Weights of a small mixture-of-experts language model, trained from scratch on English Wikipedia.
Size: width 224, vocabulary 2525, 94.6M parameters.
Training: a variant of SOAP for the experts, 399M tokens, 5528 steps.
Below are experts of layer 6 (counted from 0) of a mixture-of-experts language model. Rows are named router (the router's row for the expert), up (a neuron's input weights, with its number), down (a neuron's output weights, with its number) and show model dimensions 0-223. Each number is 200 + 40 x the weight over its row's rms, rounded and kept within 0 to 999.
After each expert's rows: "comes before" lists some tokens at least twice as common just after its tokens as in all text. This comes from a sample of Wikipedia text that the model never trained on. Tokens count by the router's weight.

# expert 153
router,172,229,179,166,176,198,174,179,191,160,147,137,181,206,186,191,182,268,161,199,178,202,201,235,133,277,189,168,258,237,245,188,214,219,190,153,224,139,249,131,166,268,185,144,196,211,246,208,132,203,164,177,224,241,187,254,199,212,211,163,267,246,142,174,249,251,237,174,257,226,165,217,206,174,245,237,260,205,155,208,129,220,192,242,220,143,163,174,229,195,179,223,234,196,188,228,277,248,187,258,188,150,222,264,180,192,143,202,167,173,189,172,226,259,250,198,155,237,178,214,125,191,184,170,224,155,207,138,193,253,260,184,242,227,165,207,151,192,152,288,199,171,169,165,189,236,171,190,180,199,238,234,240,180,297,158,155,185,211,151,230,241,152,150,159,207,205,132,205,125,223,197,181,203,222,238,262,280,200,164,143,267,273,150,231,180,197,233,223,210,227,204,251,274,119,246,250,257,253,166,156,142,204,178,188,148,225,253,167,158,218,168,250,310,232,138,272,197,167,227,194,150,252,154
up0,185,187,219,135,145,148,149,202,264,192,160,213,196,127,173,267,176,175,169,191,200,167,164,235,183,186,245,240,214,207,222,217,156,211,300,155,322,172,216,153,217,216,181,194,194,146,251,170,189,147,156,120,208,241,241,258,181,237,219,218,234,220,168,103,143,250,187,177,248,226,227,165,176,200,209,218,232,198,155,212,181,219,165,263,140,135,132,121,203,188,224,267,243,233,134,208,189,206,253,178,242,177,236,229,195,268,150,158,314,145,156,152,175,272,161,172,142,163,211,218,167,173,234,188,208,244,160,166,196,249,212,190,247,202,138,191,179,153,205,215,178,143,203,149,211,210,237,210,195,162,253,199,194,200,223,160,198,246,189,154,277,171,184,108,239,219,220,198,216,242,227,184,213,227,232,248,266,233,207,174,243,190,171,190,204,152,309,225,205,222,284,207,200,262,170,190,199,228,219,187,236,212,179,171,262,202,185,234,159,162,111,193,241,185,292,145,134,230,169,237,199,164,203,184
down0,120,257,170,214,188,173,187,123,169,131,216,150,199,179,222,245,212,249,243,235,194,164,284,233,189,141,140,233,196,158,157,310,320,217,224,234,157,159,271,170,201,226,135,209,215,205,216,119,205,185,211,219,120,231,179,225,179,201,184,230,192,144,184,239,192,174,209,244,204,239,180,232,183,147,144,185,208,196,216,204,199,208,286,198,255,169,142,145,167,198,225,204,164,263,242,157,233,226,161,171,174,232,195,252,189,187,174,213,117,158,202,190,214,184,240,173,192,176,178,159,146,189,208,152,194,205,214,191,182,250,163,185,230,239,203,206,258,158,172,252,235,176,198,237,213,235,181,122,228,232,213,211,207,223,207,202,259,202,231,150,157,308,204,228,143,131,161,97,289,216,189,189,211,210,244,247,276,147,186,226,195,178,246,156,213,198,95,304,103,212,189,193,204,268,189,241,211,218,196,182,257,181,247,168,240,162,141,194,167,207,228,185,236,257,182,186,203,259,218,184,202,169,261,204
comes before: " |", " |\n", "0", "9", ".", "8"

# expert 125
router,211,225,157,201,213,183,186,243,187,224,190,176,113,259,168,263,198,188,184,263,160,174,163,182,166,151,174,187,173,223,220,100,143,153,239,253,189,152,247,130,225,156,174,196,220,250,164,206,244,182,240,228,234,159,230,199,197,164,252,213,135,137,170,218,167,163,152,107,138,253,179,251,242,141,230,208,203,196,231,267,149,176,184,159,202,287,189,245,211,161,200,152,208,196,191,254,215,210,198,217,169,170,124,254,201,209,159,217,183,258,243,252,141,198,240,246,138,135,276,222,193,128,140,215,196,154,235,158,161,164,253,217,206,279,243,200,169,223,159,243,179,235,193,153,170,150,118,158,160,151,193,172,238,185,162,185,154,220,144,249,274,197,195,204,183,187,272,176,194,208,184,161,222,171,216,121,172,153,226,243,231,178,118,166,272,226,233,226,157,240,182,136,237,243,237,239,156,184,186,162,232,216,245,224,197,265,279,243,166,122,175,223,254,155,205,203,201,210,195,159,197,196,248,152
up0,257,174,198,210,204,216,307,184,172,273,243,266,246,259,201,191,213,165,217,242,155,221,167,220,278,242,212,182,267,281,246,212,187,189,190,176,156,193,202,199,133,188,140,232,198,207,142,208,215,246,162,217,177,225,239,172,213,179,172,239,168,226,174,134,253,184,163,279,208,178,176,157,206,235,216,123,160,293,162,147,243,154,126,232,214,149,213,216,257,177,230,220,230,233,202,204,227,247,288,233,171,235,205,245,215,164,178,187,219,138,240,138,228,233,157,186,206,247,228,255,270,243,199,141,212,162,254,220,227,123,151,163,286,220,251,211,219,154,171,226,146,191,241,251,261,151,195,142,216,153,164,213,114,220,233,166,209,162,218,183,132,160,183,169,196,233,211,236,184,137,198,251,132,158,221,206,192,184,198,181,194,238,229,172,176,178,123,232,176,240,125,232,169,198,182,228,181,139,220,243,144,165,193,215,242,263,224,150,177,223,220,163,225,211,180,212,206,185,155,178,184,210,86,296
down0,259,172,194,200,247,187,213,237,140,253,195,231,205,170,193,205,176,222,206,210,250,212,149,201,193,219,230,215,220,221,195,237,204,200,175,193,281,161,280,195,101,216,260,207,220,189,220,170,147,195,213,165,147,158,225,165,194,190,242,222,191,176,224,244,117,194,228,193,181,155,157,196,194,185,198,246,215,103,181,230,261,174,168,175,190,234,191,212,239,182,163,187,193,197,250,109,138,204,199,172,190,208,212,148,215,270,183,148,216,227,174,210,152,166,200,148,271,221,223,172,224,257,189,260,215,174,209,137,185,217,259,205,245,180,215,257,255,118,156,219,124,273,220,282,211,234,165,204,163,166,259,188,212,180,197,251,158,198,240,195,92,179,204,133,210,247,207,165,231,149,212,258,157,232,220,246,281,151,270,237,221,223,203,201,101,175,197,262,168,220,161,212,185,145,195,187,158,223,198,171,240,110,215,254,152,149,160,262,259,166,245,119,220,319,197,188,224,108,156,205,239,180,237,225
comes before: " |", "0", "1", "2", " ", "3"

# expert 0
router,249,251,213,155,278,186,194,268,201,222,237,173,181,204,158,176,238,216,223,331,220,151,219,211,208,169,143,159,168,213,182,201,255,254,248,236,239,259,167,173,243,206,261,216,120,149,165,189,175,167,152,179,145,237,169,224,155,202,125,188,164,197,156,282,184,189,273,196,202,137,148,169,264,221,196,135,220,168,192,179,224,172,186,231,266,152,208,261,207,222,265,213,226,178,170,235,179,235,191,212,126,181,256,186,238,260,135,194,269,223,235,201,188,189,259,185,141,227,193,128,188,142,223,160,213,204,184,160,260,158,216,220,199,223,187,184,114,182,161,229,215,239,232,157,168,154,180,258,245,228,205,243,156,256,149,143,222,146,242,215,251,182,218,208,242,281,269,240,133,214,249,201,194,214,192,226,148,159,268,203,241,210,226,193,221,137,208,233,162,277,234,193,131,236,240,238,242,215,211,191,200,144,204,207,222,239,260,202,193,138,201,139,144,174,178,211,260,146,154,144,161,245,232,231
up0,134,249,257,197,176,200,201,192,169,181,205,264,196,284,176,192,186,195,223,220,195,202,100,158,175,163,188,155,123,198,177,202,245,239,106,169,173,239,143,180,189,199,186,205,180,194,220,153,240,202,146,179,249,209,165,200,191,161,157,248,288,169,150,248,143,240,210,267,164,269,176,199,176,267,243,202,244,248,104,223,234,190,192,230,242,188,234,42,188,267,201,192,168,312,245,182,191,266,293,176,275,183,165,205,229,174,288,207,211,219,234,256,182,182,196,162,205,255,225,211,210,213,245,134,187,187,162,187,221,210,213,193,193,151,142,173,163,222,203,252,115,194,173,195,182,189,271,239,228,240,152,173,273,181,269,181,231,153,149,188,170,230,256,227,177,244,229,193,141,206,224,226,193,228,193,165,171,185,159,196,205,186,221,153,218,181,266,135,193,237,177,174,175,149,215,239,220,243,230,205,231,268,209,183,207,241,197,182,219,164,226,200,146,234,178,266,140,168,211,245,126,193,180,180
down0,154,242,199,241,160,127,213,161,284,123,201,166,295,193,263,177,216,236,177,165,160,203,120,271,161,192,190,229,129,173,198,220,194,173,254,224,215,185,192,171,233,133,207,187,148,194,219,162,197,149,113,223,186,224,179,179,225,205,197,229,254,170,230,203,274,190,194,182,231,265,179,226,166,166,203,200,175,204,199,215,249,243,249,163,122,172,194,152,253,188,221,233,201,238,171,225,130,245,149,184,205,266,144,172,233,151,243,223,183,228,197,150,271,239,193,260,227,205,323,247,200,169,208,181,168,233,177,188,275,199,220,142,158,251,228,136,237,170,225,174,169,192,196,163,209,185,203,143,301,206,249,189,174,218,244,146,215,214,215,189,186,277,182,180,276,88,188,196,184,167,161,198,147,177,209,291,171,200,149,134,234,152,206,216,200,203,194,169,134,212,125,133,175,198,197,218,202,259,218,157,260,175,232,237,168,290,239,221,182,249,169,261,145,212,183,237,176,178,227,218,237,205,232,235
comes before: "201", "200", "199", "1", "202", "2"

# expert 60
router,208,224,156,214,228,152,139,268,183,219,195,156,182,253,152,230,215,162,227,265,112,181,130,214,210,215,198,157,144,228,216,259,178,226,176,245,170,200,153,193,148,208,178,229,200,256,185,221,192,154,220,149,164,263,169,276,193,157,275,174,216,213,177,225,122,169,221,222,195,302,170,206,179,172,208,120,286,188,141,245,172,220,205,199,202,255,201,155,216,231,259,243,221,120,190,139,247,159,189,231,168,185,220,123,244,200,236,179,232,155,263,220,170,297,199,188,194,156,165,150,205,191,209,231,170,243,148,130,171,157,257,130,270,198,154,166,155,203,235,194,132,232,247,224,221,227,208,232,225,235,209,194,165,192,217,212,226,221,182,186,233,203,251,221,277,271,246,192,195,189,199,261,133,174,204,252,143,209,261,242,237,235,134,214,167,183,125,200,229,228,153,192,244,174,166,144,270,202,174,215,160,136,183,270,176,132,218,216,173,254,194,162,156,219,152,259,157,254,145,175,183,173,184,251
up0,186,270,178,198,263,191,189,192,137,196,236,188,210,207,169,221,250,211,248,280,129,247,180,213,182,232,195,163,174,199,159,212,154,214,271,225,322,179,212,149,176,109,187,226,167,198,191,193,197,178,193,249,219,183,213,223,201,205,222,234,170,190,201,164,181,201,187,146,172,184,132,243,213,157,178,156,230,196,179,284,272,183,154,198,121,278,217,214,191,191,229,222,245,215,180,152,227,212,246,213,244,228,188,189,231,203,196,216,221,172,239,221,118,277,208,202,240,175,116,226,228,190,168,222,213,190,180,207,179,232,164,262,255,170,190,186,213,191,188,264,274,239,154,214,166,200,109,235,129,209,188,250,81,138,323,163,164,253,158,180,161,252,188,148,209,285,222,181,188,159,156,229,156,171,166,228,169,190,233,252,209,180,196,263,225,172,154,257,253,291,87,202,230,204,224,202,240,169,252,199,226,243,204,189,190,207,227,233,130,231,205,178,175,207,121,195,173,205,187,132,191,245,264,211
down0,170,175,226,186,157,170,228,171,161,207,201,153,145,188,147,263,149,210,261,178,171,188,203,148,228,263,209,154,128,141,202,261,226,270,131,221,182,206,265,144,147,171,158,259,268,225,190,232,216,237,153,262,106,193,184,161,196,185,227,240,165,196,287,184,231,235,190,194,166,198,158,266,193,129,179,289,181,221,201,216,195,248,289,190,212,169,135,287,234,208,235,220,213,182,170,209,189,149,189,146,243,182,229,220,203,157,225,249,257,267,147,146,240,264,174,236,181,223,151,161,204,181,259,124,243,221,211,152,217,208,138,209,243,188,207,260,165,169,224,252,190,180,207,232,173,222,227,220,202,315,213,183,176,169,212,199,153,151,280,154,186,172,194,183,146,241,191,235,212,197,174,265,215,181,92,188,214,169,227,222,161,199,137,187,169,217,109,187,203,164,178,135,226,130,156,234,194,175,262,195,202,197,241,177,208,291,192,189,175,184,200,257,229,255,145,231,198,212,223,241,208,255,202,228
comes before: "==", "The", "-", " The", "===", "In"

# expert 23
router,197,243,182,186,142,182,157,175,143,200,234,155,278,165,178,246,213,195,188,252,207,229,280,177,235,223,229,221,148,236,114,191,266,215,183,209,264,274,173,277,200,198,216,216,229,142,250,195,157,207,251,230,255,242,203,236,199,276,134,236,221,215,272,195,188,197,205,243,182,238,110,155,188,194,172,227,246,141,199,217,190,270,175,209,206,249,145,189,199,260,200,205,158,168,222,237,199,91,165,181,145,189,179,197,186,224,206,219,200,239,130,186,116,208,260,222,158,213,170,112,199,175,224,175,175,173,147,275,192,192,238,283,126,176,185,171,257,165,210,174,212,129,294,191,201,236,207,216,170,180,230,133,228,152,229,166,268,158,299,253,169,172,172,221,203,147,229,242,147,214,226,219,185,148,220,209,230,180,269,197,199,207,175,154,212,210,179,142,284,240,231,233,185,134,179,182,176,196,261,223,167,212,254,156,223,219,136,187,254,272,187,208,184,182,260,199,209,134,256,182,205,184,153,176
up0,248,281,233,246,189,256,123,235,207,167,192,257,147,168,305,168,243,183,198,204,234,192,208,260,190,226,220,239,184,213,228,212,231,228,200,184,236,105,206,205,249,128,232,213,257,151,176,179,193,184,90,209,249,309,236,268,187,258,310,170,206,191,230,173,182,194,292,180,247,216,219,185,208,217,185,223,174,208,245,241,202,184,261,236,190,228,191,217,160,187,189,192,186,226,275,235,118,243,211,183,230,170,162,228,236,216,170,269,192,174,154,194,204,182,267,189,209,159,274,184,192,192,156,233,156,204,187,181,196,208,199,241,203,169,208,146,223,157,152,233,311,131,184,189,251,197,249,225,127,169,98,260,185,159,206,216,84,267,180,206,136,194,191,223,259,185,223,222,186,189,196,198,175,102,223,227,188,224,214,269,179,192,238,178,170,152,216,245,185,174,208,229,185,233,167,184,230,127,222,228,152,133,196,160,201,180,217,188,193,197,173,217,209,222,309,206,229,205,233,197,158,164,178,201
down0,138,276,185,220,214,231,167,267,249,117,172,194,231,185,241,223,143,246,139,173,218,165,207,189,254,203,224,133,211,244,231,203,220,205,127,279,178,233,135,194,234,146,199,147,212,151,175,169,185,231,175,239,154,233,174,266,170,243,257,208,174,177,250,209,140,213,182,150,96,171,214,175,230,233,215,168,105,153,225,189,214,183,142,234,214,204,336,187,170,132,166,223,231,225,244,242,170,211,218,186,190,256,202,218,191,171,240,206,172,212,262,215,176,249,189,224,207,208,200,234,256,244,189,201,205,192,228,153,124,202,165,179,178,230,244,190,194,151,178,92,241,142,241,203,184,203,207,178,191,183,212,200,201,134,159,285,216,211,239,198,190,193,202,164,173,215,234,160,201,203,255,198,267,199,164,268,260,240,206,216,130,167,164,154,182,236,216,130,245,184,179,220,253,171,200,207,207,130,246,252,176,239,257,192,179,271,195,172,146,192,270,191,202,206,251,188,133,292,113,249,118,169,218,219
comes before: " the", " of", " a", " his", " their", " its"

# expert 137
router,174,195,189,218,239,209,235,152,138,186,166,140,201,217,165,178,212,79,270,196,252,267,202,184,195,188,132,220,251,185,228,253,227,160,191,206,128,211,120,210,227,227,155,181,219,144,162,230,192,183,249,199,167,196,141,204,224,224,202,197,216,278,146,244,192,154,242,216,236,197,158,182,247,145,204,276,241,172,216,254,158,116,227,225,206,107,283,210,145,266,162,232,305,124,229,234,258,179,189,238,147,221,251,196,168,203,182,197,189,174,148,166,210,174,256,186,262,223,126,227,130,193,223,238,146,220,216,150,218,261,169,134,195,223,239,128,228,163,183,244,215,244,151,174,227,234,182,261,222,219,215,194,254,210,170,177,191,220,209,239,170,99,131,240,151,246,223,179,198,207,197,198,199,243,225,137,236,200,251,219,218,175,221,259,151,235,279,218,249,115,226,249,156,250,167,193,231,262,227,201,227,153,261,244,191,247,160,208,194,196,252,227,222,218,239,229,176,192,213,169,162,207,187,222
up0,189,201,175,180,164,220,139,175,214,249,173,236,281,133,258,231,202,241,270,145,98,177,221,185,197,256,223,224,139,158,120,154,229,233,214,218,220,128,253,182,191,151,199,241,213,244,214,199,161,246,204,207,270,194,181,176,206,194,188,176,198,191,250,196,206,190,159,147,213,186,251,200,166,205,198,181,151,185,252,116,217,190,198,112,177,269,169,162,203,153,206,182,131,202,239,147,153,192,208,181,191,220,189,236,211,230,221,188,184,250,260,191,148,215,142,248,206,181,258,161,262,177,197,177,158,209,222,242,205,112,292,267,234,188,122,199,254,270,242,169,257,183,246,237,217,195,227,104,193,168,178,209,183,240,227,245,231,218,189,189,228,217,253,155,266,185,125,196,149,134,193,229,160,173,192,170,170,153,173,193,192,203,202,214,199,189,133,221,194,220,139,232,227,137,173,197,180,161,174,274,157,228,123,180,185,140,223,256,204,302,159,159,100,226,268,222,195,220,254,223,235,262,142,195
down0,251,172,212,142,152,212,260,89,165,194,193,272,214,238,195,190,197,233,238,245,241,188,203,225,213,196,174,196,176,155,222,224,186,131,160,111,242,257,195,175,149,275,237,170,129,128,152,230,201,199,236,205,231,211,203,180,255,253,184,259,166,185,162,218,236,180,232,181,235,240,157,182,232,269,179,194,151,143,200,274,176,175,238,274,155,185,166,191,164,240,247,181,187,175,116,222,213,196,200,177,229,179,233,255,139,219,173,196,129,122,231,156,162,217,263,220,169,136,286,143,135,224,199,197,200,232,142,217,252,221,224,115,234,134,283,243,254,174,191,181,261,222,171,209,228,188,210,272,254,287,191,222,210,204,134,200,222,158,171,162,239,165,222,170,217,175,234,203,249,152,188,156,186,205,224,142,248,231,153,198,191,179,247,188,249,219,201,214,235,135,228,199,127,157,232,233,140,182,207,183,172,230,292,196,261,148,194,170,236,139,277,219,194,247,208,240,220,189,179,207,184,150,181,168
comes before: ".", " |", "–", ",", "°", "%"

# expert 86
router,194,130,166,183,187,184,175,167,201,165,157,234,235,202,252,216,209,225,108,190,185,192,168,292,179,253,205,241,145,177,272,163,110,246,256,159,154,190,189,160,205,243,165,215,164,237,155,257,279,243,228,273,194,194,146,231,237,222,240,146,208,262,263,187,182,256,219,148,217,242,190,144,152,183,199,182,239,231,171,182,264,236,222,223,154,295,152,171,193,176,181,234,245,178,240,119,232,169,185,218,150,228,245,180,205,179,194,250,236,217,215,236,190,216,162,206,137,178,230,251,116,227,207,168,201,175,261,149,180,117,233,151,243,178,144,202,144,156,203,209,267,219,193,261,209,210,187,152,174,148,183,242,191,162,259,263,162,228,143,162,192,227,262,238,226,119,205,175,136,156,199,136,171,172,159,212,179,230,177,255,125,178,204,208,239,232,207,184,247,205,174,256,209,214,251,152,184,228,219,193,136,183,110,254,213,169,194,165,224,201,246,252,260,296,207,161,236,199,166,242,227,227,167,196
up0,139,168,227,182,232,233,190,238,196,185,195,230,243,194,185,231,246,194,163,161,221,187,191,306,152,192,201,211,298,245,216,256,179,134,153,230,178,239,172,182,241,247,290,187,251,158,187,231,206,250,206,272,292,308,176,198,235,216,267,177,156,236,99,211,128,180,120,159,235,201,153,206,235,246,214,219,232,152,240,208,236,250,231,196,130,230,176,193,178,153,136,265,237,209,190,171,226,191,161,182,147,208,148,159,177,202,242,235,162,149,229,241,219,240,230,230,242,178,212,171,221,203,237,204,185,230,245,171,213,175,174,210,232,183,219,150,259,85,153,230,163,165,264,195,258,260,244,222,213,214,139,174,191,201,221,247,194,179,190,282,253,237,152,130,202,209,192,200,183,205,128,204,261,249,286,215,203,156,147,212,289,162,259,231,201,149,211,208,169,140,165,237,219,169,182,200,172,205,160,143,174,268,207,187,188,175,211,226,216,206,151,210,201,203,187,254,144,256,135,188,219,161,203,166
down0,179,241,219,215,199,216,259,232,203,198,257,224,279,161,191,210,238,201,283,220,222,157,144,205,208,180,275,254,163,160,184,195,193,172,246,259,215,224,189,237,193,227,197,192,237,159,137,154,205,220,158,213,234,215,166,197,296,179,216,160,169,215,149,178,158,204,156,190,119,219,240,164,221,121,199,190,244,104,166,168,180,207,228,203,170,222,223,218,214,215,134,109,169,182,193,162,223,159,215,258,238,181,193,173,275,226,204,208,216,204,130,238,218,157,170,183,187,296,169,140,159,189,252,214,188,215,258,223,260,238,181,208,226,222,241,250,215,193,205,180,179,182,284,264,191,222,168,322,260,208,245,163,298,82,200,149,151,181,231,207,141,247,184,211,211,178,300,209,106,186,161,151,220,158,160,248,230,176,193,179,200,198,228,186,167,155,202,222,198,177,222,263,199,155,215,176,195,128,256,194,163,216,170,186,191,207,194,187,126,204,151,174,177,256,304,184,143,239,226,154,198,194,206,145
comes before: ")", " |", "A", "L", "N", "R"

# expert 249
router,186,242,254,192,179,138,195,156,170,197,145,239,191,211,278,250,177,184,146,172,278,263,220,176,276,148,135,204,259,208,108,246,202,200,214,209,178,243,253,231,103,144,245,148,225,172,231,191,171,220,263,228,223,167,198,205,193,262,234,234,205,219,237,174,192,227,175,279,207,247,171,179,177,175,211,136,192,194,235,253,160,190,170,216,277,177,195,122,184,246,278,159,218,225,202,159,214,207,243,239,206,186,174,221,225,228,171,197,185,236,215,140,162,288,179,200,246,142,137,203,129,166,190,244,186,161,170,229,197,180,220,123,218,189,259,184,178,254,247,220,162,187,201,204,197,190,279,263,160,242,178,212,214,165,176,271,146,178,187,177,175,210,177,158,163,187,176,272,263,128,177,218,156,225,236,146,279,206,233,149,189,125,217,180,172,184,163,154,256,145,235,135,143,245,166,247,227,243,161,179,252,250,180,210,218,168,209,207,153,144,253,213,201,259,185,197,246,122,232,185,213,267,241,138
up0,245,220,195,201,261,242,172,140,211,217,215,133,229,283,232,201,278,110,198,254,211,185,227,196,237,140,120,258,206,201,178,198,172,218,209,194,160,269,150,162,216,184,210,130,257,227,174,242,239,171,218,243,200,188,174,226,229,208,272,170,254,193,256,252,164,193,236,246,251,160,209,223,203,174,252,152,281,224,128,222,177,202,206,153,209,233,149,182,220,165,210,233,138,182,266,155,222,213,240,226,245,209,215,198,161,181,233,166,152,157,229,211,215,211,184,157,271,154,166,115,213,178,215,254,197,200,218,266,154,173,262,156,248,167,191,112,220,161,200,236,166,134,168,217,143,280,172,179,228,172,184,196,197,187,198,241,154,222,192,186,166,209,199,270,215,211,100,235,219,213,162,223,178,248,216,173,236,212,199,151,98,178,197,178,208,165,230,114,156,186,247,228,163,224,131,206,242,257,186,207,216,223,223,202,191,169,250,196,209,286,243,156,205,230,129,74,228,210,211,167,179,207,278,264
down0,208,101,200,258,146,95,198,212,201,167,194,230,191,274,207,189,138,251,232,196,281,219,163,194,229,214,185,173,180,193,150,124,236,221,200,251,190,161,235,168,138,276,199,198,276,195,235,152,206,175,213,172,203,164,231,171,216,114,222,225,261,206,199,132,195,212,146,202,167,180,232,245,173,173,227,133,216,210,257,186,167,211,217,117,280,158,210,121,218,217,199,198,181,226,216,230,262,179,249,177,225,228,255,207,211,237,238,249,208,217,202,171,211,135,203,173,269,209,166,219,198,209,212,224,247,187,211,245,177,193,186,202,226,215,262,194,222,209,94,140,147,189,233,152,122,181,254,210,250,237,180,155,246,207,236,188,264,261,225,173,163,235,199,193,148,192,121,159,225,244,199,219,231,166,163,156,187,219,274,130,225,187,141,200,171,224,232,211,177,223,233,170,151,179,268,212,165,199,160,177,152,162,182,231,186,325,208,285,209,271,151,252,183,215,159,142,203,201,229,113,258,138,200,197
comes before: ",", "'s", " H", " B", "son", " ("

# expert 220
router,172,142,245,213,284,204,155,128,243,198,121,238,185,189,208,254,218,190,180,176,200,203,219,170,171,282,249,168,208,183,257,185,199,210,180,249,230,214,156,126,189,206,201,194,172,227,193,204,158,136,182,188,241,205,226,180,187,178,145,126,215,209,249,226,192,203,200,211,217,210,184,228,135,241,172,213,277,197,194,182,195,238,229,212,143,274,145,161,244,151,284,155,181,219,223,186,223,158,162,120,229,190,126,325,221,223,211,149,172,163,184,181,206,196,234,209,197,157,242,255,251,300,251,196,250,215,179,209,172,226,244,252,159,145,186,180,202,269,239,198,195,215,133,257,225,191,165,194,212,234,239,261,169,235,287,189,215,179,223,186,139,170,261,138,221,214,256,234,207,90,246,193,293,147,140,224,202,241,199,228,190,221,151,199,167,207,217,157,184,198,212,209,270,220,171,115,190,200,259,188,212,217,216,180,234,211,173,228,282,191,177,216,297,237,195,148,183,127,255,267,234,204,142,230
up0,123,183,208,190,240,164,223,166,256,115,194,218,261,143,165,185,212,243,232,196,291,167,222,166,200,149,165,182,208,185,149,173,200,169,93,123,194,136,199,215,194,210,159,131,239,166,215,199,116,171,194,139,216,274,155,213,187,257,191,201,208,255,186,118,213,252,199,122,179,227,166,278,206,227,203,186,229,227,185,295,225,256,212,218,199,259,161,293,188,221,192,236,225,226,203,121,257,242,245,230,181,137,134,228,173,148,177,245,218,200,190,232,185,150,212,291,231,173,160,183,228,170,225,231,233,209,207,246,211,283,188,203,228,154,189,121,161,220,161,146,214,196,275,180,202,129,157,176,164,154,134,268,231,190,238,200,215,259,234,200,192,148,158,234,171,177,205,257,233,172,171,218,142,189,151,197,195,115,172,191,231,213,211,215,286,195,264,169,136,232,221,205,260,206,166,205,169,195,173,163,225,181,238,120,271,188,253,196,233,181,185,154,235,199,197,159,178,220,171,206,166,218,231,199
down0,219,197,188,174,225,192,177,152,208,223,236,161,271,113,193,232,212,137,131,248,174,175,221,159,210,198,110,183,158,196,230,267,167,132,159,135,145,166,167,251,200,126,241,205,203,214,217,223,152,142,127,182,167,274,183,205,202,170,168,166,178,168,165,194,180,238,270,158,190,205,174,145,218,247,240,177,201,239,208,148,232,197,208,195,220,207,170,215,134,175,166,274,310,232,198,177,203,255,241,200,295,163,203,144,224,211,196,276,169,214,194,224,148,258,211,144,237,163,231,183,283,195,181,220,228,257,209,182,246,154,208,221,129,267,203,117,195,268,209,198,176,160,270,204,232,226,226,185,220,197,214,193,196,190,256,267,172,218,152,222,181,200,226,253,172,266,179,276,168,231,244,255,278,187,192,231,197,166,224,250,157,216,218,137,172,155,179,142,229,193,220,229,195,252,188,151,147,252,222,153,182,179,237,181,106,193,278,251,178,208,267,172,211,200,101,193,162,209,191,168,206,243,214,247
comes before: "|", "A", "C", "S", "P", "L"

# expert 186
router,223,271,130,195,168,144,177,188,277,189,203,226,201,135,221,194,210,198,161,155,119,183,204,190,125,142,263,281,247,98,197,120,269,196,278,199,209,205,216,160,228,193,180,238,158,194,242,230,160,202,158,205,167,193,242,250,186,235,191,132,195,164,163,212,217,197,246,230,224,138,158,241,179,195,183,220,211,179,172,139,148,166,186,173,197,172,200,180,227,282,276,159,209,273,223,294,251,262,176,184,267,177,240,186,245,202,222,165,178,217,195,190,227,187,207,220,230,149,166,160,268,212,141,182,201,188,218,244,181,195,174,173,247,147,173,156,193,151,214,246,120,261,98,222,179,213,197,154,208,231,191,187,219,244,194,161,234,195,210,170,167,257,213,181,272,223,245,235,209,167,213,175,168,193,170,187,255,253,110,261,175,137,207,256,131,235,176,246,225,224,260,192,235,204,200,220,209,180,249,191,190,195,134,182,141,254,220,246,232,234,117,242,188,189,190,111,211,160,148,222,264,199,200,273
up0,167,184,178,280,172,267,145,131,228,192,182,172,223,190,238,221,207,210,110,252,200,235,194,184,182,203,210,319,221,181,180,234,235,167,178,129,273,160,228,218,186,181,157,217,125,225,178,266,215,240,188,215,162,171,172,210,207,146,159,159,121,221,131,231,257,243,164,233,174,218,217,278,199,259,220,189,183,204,137,276,115,166,163,224,162,192,149,202,163,198,245,226,186,177,192,246,142,185,171,210,188,170,252,194,199,236,210,176,122,280,222,237,172,248,191,189,159,233,112,174,267,168,223,172,178,177,191,271,173,146,169,153,219,220,166,147,186,177,171,149,145,206,196,183,176,228,173,131,144,258,210,149,214,171,202,245,237,204,210,161,160,235,220,219,166,215,212,245,134,195,229,163,160,220,180,174,244,250,183,260,96,172,207,199,146,202,232,258,246,196,281,151,238,191,167,243,185,253,279,194,154,194,149,259,230,291,237,199,192,165,223,201,218,194,209,159,207,152,219,144,267,142,209,232
down0,226,161,285,265,189,200,244,207,153,234,157,169,158,157,274,178,222,197,171,164,183,215,170,164,206,238,187,207,146,243,122,152,238,210,152,123,257,225,232,294,174,246,134,169,201,223,183,185,152,153,219,219,156,191,225,236,212,172,162,83,168,258,145,167,165,203,251,223,214,244,207,204,234,139,181,213,186,226,223,245,147,239,141,200,208,218,156,195,213,232,231,230,216,228,178,243,176,206,202,269,154,216,188,185,258,234,250,255,222,212,168,288,263,184,228,158,226,143,181,179,192,210,228,127,166,173,185,219,169,183,151,202,283,245,213,176,117,214,248,255,153,176,163,194,207,205,147,188,180,216,275,195,182,142,228,205,175,189,185,175,208,237,194,177,119,201,291,185,162,284,233,149,265,227,153,185,200,168,199,173,93,172,117,228,189,163,162,201,247,259,173,148,212,227,162,199,189,236,189,191,191,228,161,319,182,253,237,213,235,185,216,186,265,183,259,184,209,254,238,172,239,196,169,242
comes before: "ed", "ion", "ing", "or", "ions", "ive"